config.yaml
hidden_act: "squared_reglu"
balance_bias: true
learning_rate: 0.0139
max_seq_len: 1024
Below are experts of layer 6 (counted from 0) of a mixture-of-experts language model. Rows are named router (the router's row for the expert), gate (a neuron's input weights, with its number), up (a neuron's input weights, with its number), down (a neuron's output weights, with its number) and show model dimensions 336-391. Each number is 50 + 12 x the weight over its row's rms, rounded and kept within 0 to 99.
After each expert's rows: a language model's description of what the expert responds to. This comes from a sample of Wikipedia text that the model never trained on.

# expert 2
router:41 41 39 40 37 54 52 68 40 47 54 56 43 46 35 48 49 52 58 56 33 34 62 53 70 22 44 67 39 36 41 57 31 53 32 59 62 50 63 54 60 56 48 36 52 54 47 57 41 55 49 64 51 39 44 40
gate0:54 47 21 42 33 69 32 51 47 48 65 43 60 40 40 74 55 63 50 63 33 09 73 61 54 46 61 57 51 48 53 62 45 34 54 45 59 71 45 63 92 46 41 65 66 49 53 46 35 70 63 52 75 35 44 32
up0:59 52 26 78 47 55 46 54 34 30 45 40 46 45 50 39 46 42 51 45 36 34 62 40 53 47 29 47 43 49 28 52 55 45 61 53 60 54 42 61 47 52 56 48 60 45 32 42 43 69 49 52 64 31 41 52
down0:35 36 61 35 48 48 54 68 59 40 43 33 41 45 48 51 64 53 63 70 63 43 66 59 36 49 58 57 50 71 25 38 39 33 70 52 39 30 50 47 66 42 28 34 50 46 61 59 34 66 49 54 49 68 54 43
Headings, digits, endings. Equals signs opening section headings like ==Career==, digit pieces inside numbers and percentages, and word endings such as -ed, -tle.

# expert 9
router:50 23 41 59 38 48 50 47 65 41 33 61 51 43 45 56 34 66 61 67 59 47 66 62 37 47 60 57 63 53 51 42 56 58 51 43 71 45 62 53 34 67 51 66 57 27 74 37 52 62 72 33 47 53 32 31
gate0:57 52 59 41 41 44 66 46 47 45 56 68 52 61 48 60 20 69 40 49 63 31 36 44 46 40 35 36 65 39 67 42 58 58 45 42 31 35 79 59 50 38 43 47 67 38 43 46 26 40 44 35 68 70 49 46
up0:52 41 67 60 46 36 41 60 52 29 33 38 50 20 61 64 48 42 48 48 54 46 34 66 62 29 57 57 39 53 56 46 51 65 53 66 66 56 40 39 56 52 26 54 62 44 44 62 36 58 43 59 55 58 59 46
down0:51 73 52 56 62 44 68 43 70 46 46 46 37 52 68 49 55 27 42 49 52 50 32 56 59 51 54 62 43 57 30 37 47 46 30 62 38 31 43 62 51 55 31 47 54 25 59 56 17 41 45 58 53 34 44 46
Years, places, proper names. Years like 2012 and 2018, American, York, and place-name endings such as Peter-sburg, Bingham-ton, often in tables or after in.

# expert 10
router:29 38 41 62 48 36 53 69 36 45 47 59 47 42 59 58 62 59 47 34 46 53 41 68 58 24 49 47 54 50 43 54 64 58 65 60 67 43 62 37 57 61 66 66 70 39 59 50 25 45 63 34 39 42 80 33
gate0:39 63 51 46 59 50 61 67 49 67 50 46 75 51 49 60 59 59 48 36 51 42 43 70 55 60 35 64 67 64 29 47 39 53 61 61 35 54 39 69 40 55 46 50 65 32 30 52 53 41 62 42 63 51 57 62
up0:88 58 53 49 60 47 42 51 78 37 60 37 32 53 43 49 33 51 64 50 57 46 58 53 46 48 42 40 52 52 61 50 64 29 46 42 47 62 54 47 39 43 56 38 39 64 53 26 47 70 54 58 54 62 43 40
down0:72 41 40 49 41 57 66 35 47 46 55 40 44 43 43 51 55 57 33 43 46 59 31 66 51 69 45 75 51 55 45 40 67 47 58 52 42 67 41 55 49 39 23 49 47 58 70 47 46 47 54 47 49 59 58 32
Periods and table pipes. Sentence-ending and decimal periods, pipes opening table rows, and sentence-initial The, On, However.

# expert 1
router:70 58 25 58 55 56 50 54 54 52 39 61 56 43 49 46 36 31 53 73 58 40 51 37 27 45 49 47 50 56 46 60 49 42 55 57 51 43 22 42 52 76 48 55 57 57 26 41 56 48 57 49 70 58 71 43
gate0:46 57 55 47 50 73 47 48 45 50 64 37 53 42 49 48 45 56 83 71 45 59 52 49 73 43 57 53 65 38 71 41 40 60 47 30 48 47 56 36 58 60 50 59 54 62 48 55 58 70 30 48 33 59 57 63
up0:49 61 55 51 43 67 58 54 36 57 63 46 45 51 46 56 48 35 63 54 49 43 49 32 60 63 61 51 60 41 58 48 26 63 33 47 69 43 48 28 52 73 46 54 58 56 49 47 39 52 50 64 49 64 42 74
down0:30 45 46 38 49 62 62 37 47 67 42 38 53 49 57 34 55 55 35 72 46 63 39 65 36 59 71 58 58 34 42 63 51 41 27 31 52 42 55 45 35 48 34 54 46 43 33 37 41 64 64 48 42 45 59 47
Auxiliaries and mid-word pieces. Auxiliary and linking verbs like was, has, been, be, with also, not, he, and inner word pieces like wing-ti-ps, likew-ise.

# expert 6
router:44 36 46 44 74 49 46 42 41 27 59 52 56 77 46 41 39 57 49 28 44 62 37 54 67 51 45 59 42 53 59 45 45 51 41 53 53 37 63 60 51 27 35 56 59 48 43 58 55 47 37 70 57 53 70 76
gate0:46 71 63 54 31 66 44 31 40 32 53 53 48 54 65 64 57 31 62 50 52 49 32 56 66 67 60 51 56 78 62 34 50 59 43 69 55 46 47 51 46 40 49 45 49 37 49 45 30 41 37 55 55 29 42 50
up0:61 36 35 33 31 41 58 51 47 62 62 55 66 64 42 50 63 33 39 49 44 56 59 11 44 38 56 37 49 39 55 36 33 50 58 39 33 60 70 40 53 65 45 57 60 39 63 42 51 70 58 48 38 62 57 38
down0:63 48 77 65 71 63 46 62 54 64 50 44 61 59 35 46 47 53 57 48 54 52 48 50 46 62 52 54 55 43 53 38 59 57 55 43 47 41 48 40 57 63 25 52 47 67 57 47 33 47 74 51 50 47 57 50
Word-initial pieces. First fragments of words split into pieces, often Latin species names or rare words, such as ch-aerophylli, emp-irical, SL-R.

# expert 15
router:63 63 44 49 41 71 80 38 48 46 59 29 38 77 65 59 59 58 67 53 66 49 39 37 35 37 34 58 44 44 48 62 31 38 58 49 35 40 50 42 44 63 62 55 73 63 41 60 58 59 44 41 53 63 43 54
gate0:37 57 45 51 63 44 40 50 44 57 40 39 56 48 42 32 33 35 51 41 39 40 64 56 47 44 60 32 52 47 41 51 55 65 49 40 51 45 24 57 57 46 51 47 70 47 46 60 52 68 44 45 56 55 53 46
up0:36 49 49 41 57 22 54 55 50 49 25 51 45 48 59 42 37 63 50 48 50 49 52 36 41 31 51 46 65 36 62 54 36 59 66 62 40 57 44 29 48 50 75 44 53 42 60 41 35 58 43 47 38 47 42 55
down0:57 55 57 36 57 52 55 57 30 70 53 65 36 49 53 52 60 43 51 62 54 48 55 52 39 54 58 49 61 74 56 71 35 24 36 54 41 62 44 50 45 33 50 41 48 70 49 36 35 39 61 43 69 50 42 46
Word endings and first names. Final word pieces such as plural -s, -ds, -ions, -ence completing names and nouns, plus first names like George, William, David.

# expert 7
router:22 38 53 48 46 42 42 51 54 67 41 41 35 35 55 43 55 46 62 48 48 40 58 62 60 52 41 48 45 61 53 45 66 60 59 49 52 60 51 31 38 33 27 62 29 29 54 40 27 40 43 34 61 55 37 51
gate0:48 47 55 73 63 44 49 42 49 54 61 27 34 51 77 38 45 29 24 55 44 54 37 52 50 39 57 36 49 58 66 57 34 46 50 55 36 65 44 47 59 29 64 37 39 50 43 72 42 54 26 61 70 42 58 45
up0:43 59 54 34 33 61 54 61 57 51 50 65 39 57 50 42 42 73 72 62 51 36 68 39 45 52 61 42 46 59 57 55 63 69 37 40 52 61 56 49 60 43 55 74 55 35 54 59 54 59 39 64 50 54 58 63
down0:33 57 38 28 53 21 56 73 43 31 57 54 55 52 62 40 51 38 50 47 35 56 46 42 29 36 30 53 47 48 47 52 48 41 44 40 52 55 49 41 40 43 48 68 41 43 50 33 34 60 56 48 50 51 42 72
List dashes and coordinates. Line-initial hyphens in infobox-style lists, colons after field labels, and digits and primes in geographic coordinates; also foreign syllables.

# expert 0
router:48 55 60 54 64 52 27 36 50 61 37 27 57 28 56 43 43 36 45 74 48 63 31 59 40 52 54 76 50 42 61 59 48 41 63 42 44 60 45 62 52 57 61 48 42 53 58 37 71 42 70 31 64 67 57 50
gate0:37 53 50 40 76 44 51 32 41 46 47 43 43 58 58 79 45 40 53 47 51 59 44 42 61 40 54 32 60 81 57 39 46 68 45 52 47 48 55 38 50 54 47 47 38 36 59 56 65 34 62 61 68 42 66 52
up0:32 62 62 66 65 24 45 31 55 32 37 56 43 65 38 55 42 52 53 57 53 51 56 50 76 58 56 40 44 45 56 40 41 48 54 38 49 48 55 49 50 41 51 42 58 56 49 32 62 55 39 63 50 43 69 65
down0:50 54 72 33 47 51 33 40 54 39 42 64 58 33 50 53 57 43 43 57 57 58 49 37 59 55 64 26 37 58 46 43 29 63 46 64 24 34 55 27 52 36 53 42 25 59 62 38 44 55 59 49 64 44 60 62
Mid-word pieces, nouns. Word-internal or word-final fragments in names and technical terms (vari-ton-e, circula-tor-y, Ut-tar), plus some common nouns such as director, horse, fashion.

# expert 3
router:49 69 50 35 53 58 48 42 47 60 61 54 43 34 48 30 51 48 39 60 55 51 59 36 66 44 62 40 32 39 51 49 51 27 25 61 39 80 24 72 34 28 50 45 65 58 51 57 65 24 43 66 60 61 03 61
gate0:63 62 23 43 55 60 58 29 27 42 42 54 48 51 34 64 51 40 33 62 65 60 37 55 31 38 50 55 72 71 54 40 60 54 34 68 62 59 40 51 63 47 23 61 55 48 59 40 54 37 47 75 29 46 37 49
up0:48 68 52 44 43 68 37 29 64 40 36 39 55 26 44 57 43 41 36 64 52 67 61 46 55 38 59 62 58 77 55 48 45 64 52 59 53 62 39 55 69 56 41 69 46 61 57 46 42 22 57 64 50 46 44 31
down0:42 65 47 43 61 36 32 40 40 61 41 56 45 66 55 63 48 59 44 47 51 67 46 51 35 19 52 51 65 57 65 65 52 64 48 72 43 37 66 52 53 24 66 43 44 34 41 55 40 39 73 74 43 49 31 48
Passive verbs and complements. Verbs after was/is/be in passives and phrasal uses (called, used, coined, viewed), plus that, by, and label colons.

# expert 14
router:53 78 52 44 49 22 58 46 42 48 66 62 49 56 55 47 52 69 33 40 39 57 55 33 46 67 60 35 52 65 25 37 58 43 66 50 49 50 60 57 60 68 67 27 55 40 58 16 34 53 57 30 18 34 71 66
gate0:39 82 34 72 68 73 62 40 55 54 45 40 54 50 49 42 38 44 22 54 53 54 47 41 62 37 48 49 60 61 39 39 57 40 72 48 28 56 60 57 50 60 39 31 43 40 44 53 50 65 51 32 38 39 65 61
up0:42 72 40 49 62 66 59 34 70 31 61 39 57 46 52 57 45 47 51 40 60 53 48 45 69 29 56 66 55 49 24 26 52 38 57 48 44 54 40 61 42 59 37 33 52 20 60 46 46 54 38 36 37 39 52 60
down0:54 58 27 48 36 31 50 47 45 65 63 63 40 43 45 33 48 58 58 40 44 27 58 33 50 34 36 49 56 39 39 51 61 60 44 48 48 40 40 28 54 68 56 36 38 60 38 58 45 68 40 35 44 50 41 58
Commas and hyphens. Commas after clauses, dates and names, hyphens in compound names (Zsack-Möllmann), en dashes in year ranges, and consonant-cluster word pieces.

# expert 11
router:52 58 51 50 58 41 54 54 64 67 23 40 42 68 69 54 26 14 42 46 57 49 46 58 59 64 53 54 59 48 45 50 61 47 60 53 65 40 62 47 34 52 34 49 49 41 31 72 52 40 66 55 54 48 36 51
gate0:57 60 50 41 52 61 58 24 65 81 37 49 32 41 40 47 55 47 43 51 49 61 64 55 39 59 45 61 45 61 31 40 52 44 39 67 41 51 48 43 54 61 40 52 43 78 34 52 63 77 43 42 62 50 35 68
up0:28 67 47 60 44 32 48 56 45 35 85 63 67 59 42 56 55 51 62 58 51 42 31 63 47 45 38 56 59 56 46 68 52 58 49 43 46 42 62 51 37 60 69 29 46 55 43 19 51 50 31 44 57 62 56 48
down0:44 61 47 45 65 37 53 28 60 39 48 54 54 41 68 42 54 42 36 54 66 52 59 44 47 34 55 83 58 68 31 60 66 61 62 44 48 60 21 57 61 43 38 41 67 47 47 64 56 38 36 60 29 71 30 61
Articles and conjunctions. Common function words the, and, in, to, or, and ordinals like first, early, especially to and the after verbs like promoted.

# expert 13
router:60 49 86 54 34 76 71 38 40 59 60 43 33 43 49 62 54 55 50 44 42 51 36 60 44 82 39 17 59 56 39 56 36 47 22 57 61 58 57 30 71 45 48 47 43 63 31 65 50 79 42 45 58 19 40 48
gate0:55 60 38 39 39 68 48 56 34 67 48 58 65 36 47 48 53 52 55 51 42 66 65 68 41 64 57 42 43 39 72 58 57 43 35 49 52 40 39 49 60 35 34 58 58 43 51 70 35 36 60 39 41 63 50 51
up0:46 46 46 34 51 46 30 39 63 45 66 43 58 63 52 23 24 43 63 44 41 36 49 22 46 22 50 34 41 62 43 62 58 57 59 60 41 61 71 49 66 62 65 38 39 56 35 48 56 48 39 55 60 12 63 49
down0:51 70 56 35 45 52 41 66 85 50 40 45 60 55 45 39 56 64 35 70 64 42 36 56 55 50 46 53 53 40 54 37 62 33 32 56 27 50 31 60 39 65 40 47 53 55 53 52 35 52 54 51 40 75 47 50
Prepositions before noun phrases. Prepositions of, with, from, for, at, after, between, against after a noun or verb, e.g. died of, population of.

# expert 5
router:64 64 70 52 52 66 43 59 59 49 56 64 60 37 34 70 43 48 58 50 27 43 46 62 41 46 55 65 48 64 50 40 39 44 38 47 53 60 44 55 27 54 69 49 27 56 46 47 14 59 45 67 44 55 83 47
gate0:45 67 60 55 46 49 10 21 50 32 50 57 49 43 46 60 37 70 50 33 35 43 47 49 52 65 55 46 56 38 05 44 58 54 62 61 54 74 57 62 64 63 60 30 64 42 36 55 49 55 67 47 58 21 60 46
up0:39 50 49 61 24 41 67 57 27 69 43 37 44 59 44 64 71 35 41 35 64 62 33 65 45 43 55 54 40 60 79 70 38 59 51 48 35 13 44 40 55 50 44 42 33 52 47 46 50 30 41 57 38 61 63 49
down0:34 49 51 39 23 51 51 45 44 53 72 56 26 74 58 52 51 46 30 41 56 53 37 38 47 55 52 32 43 54 66 42 24 42 39 48 19 48 57 41 70 60 59 53 31 63 40 52 62 48 63 50 56 59 44 72
Table cell separators. Pipe separators in wiki tables, mostly after numbers in sports and election stats, plus semicolons and short name syllables (Hu, Chi, Van).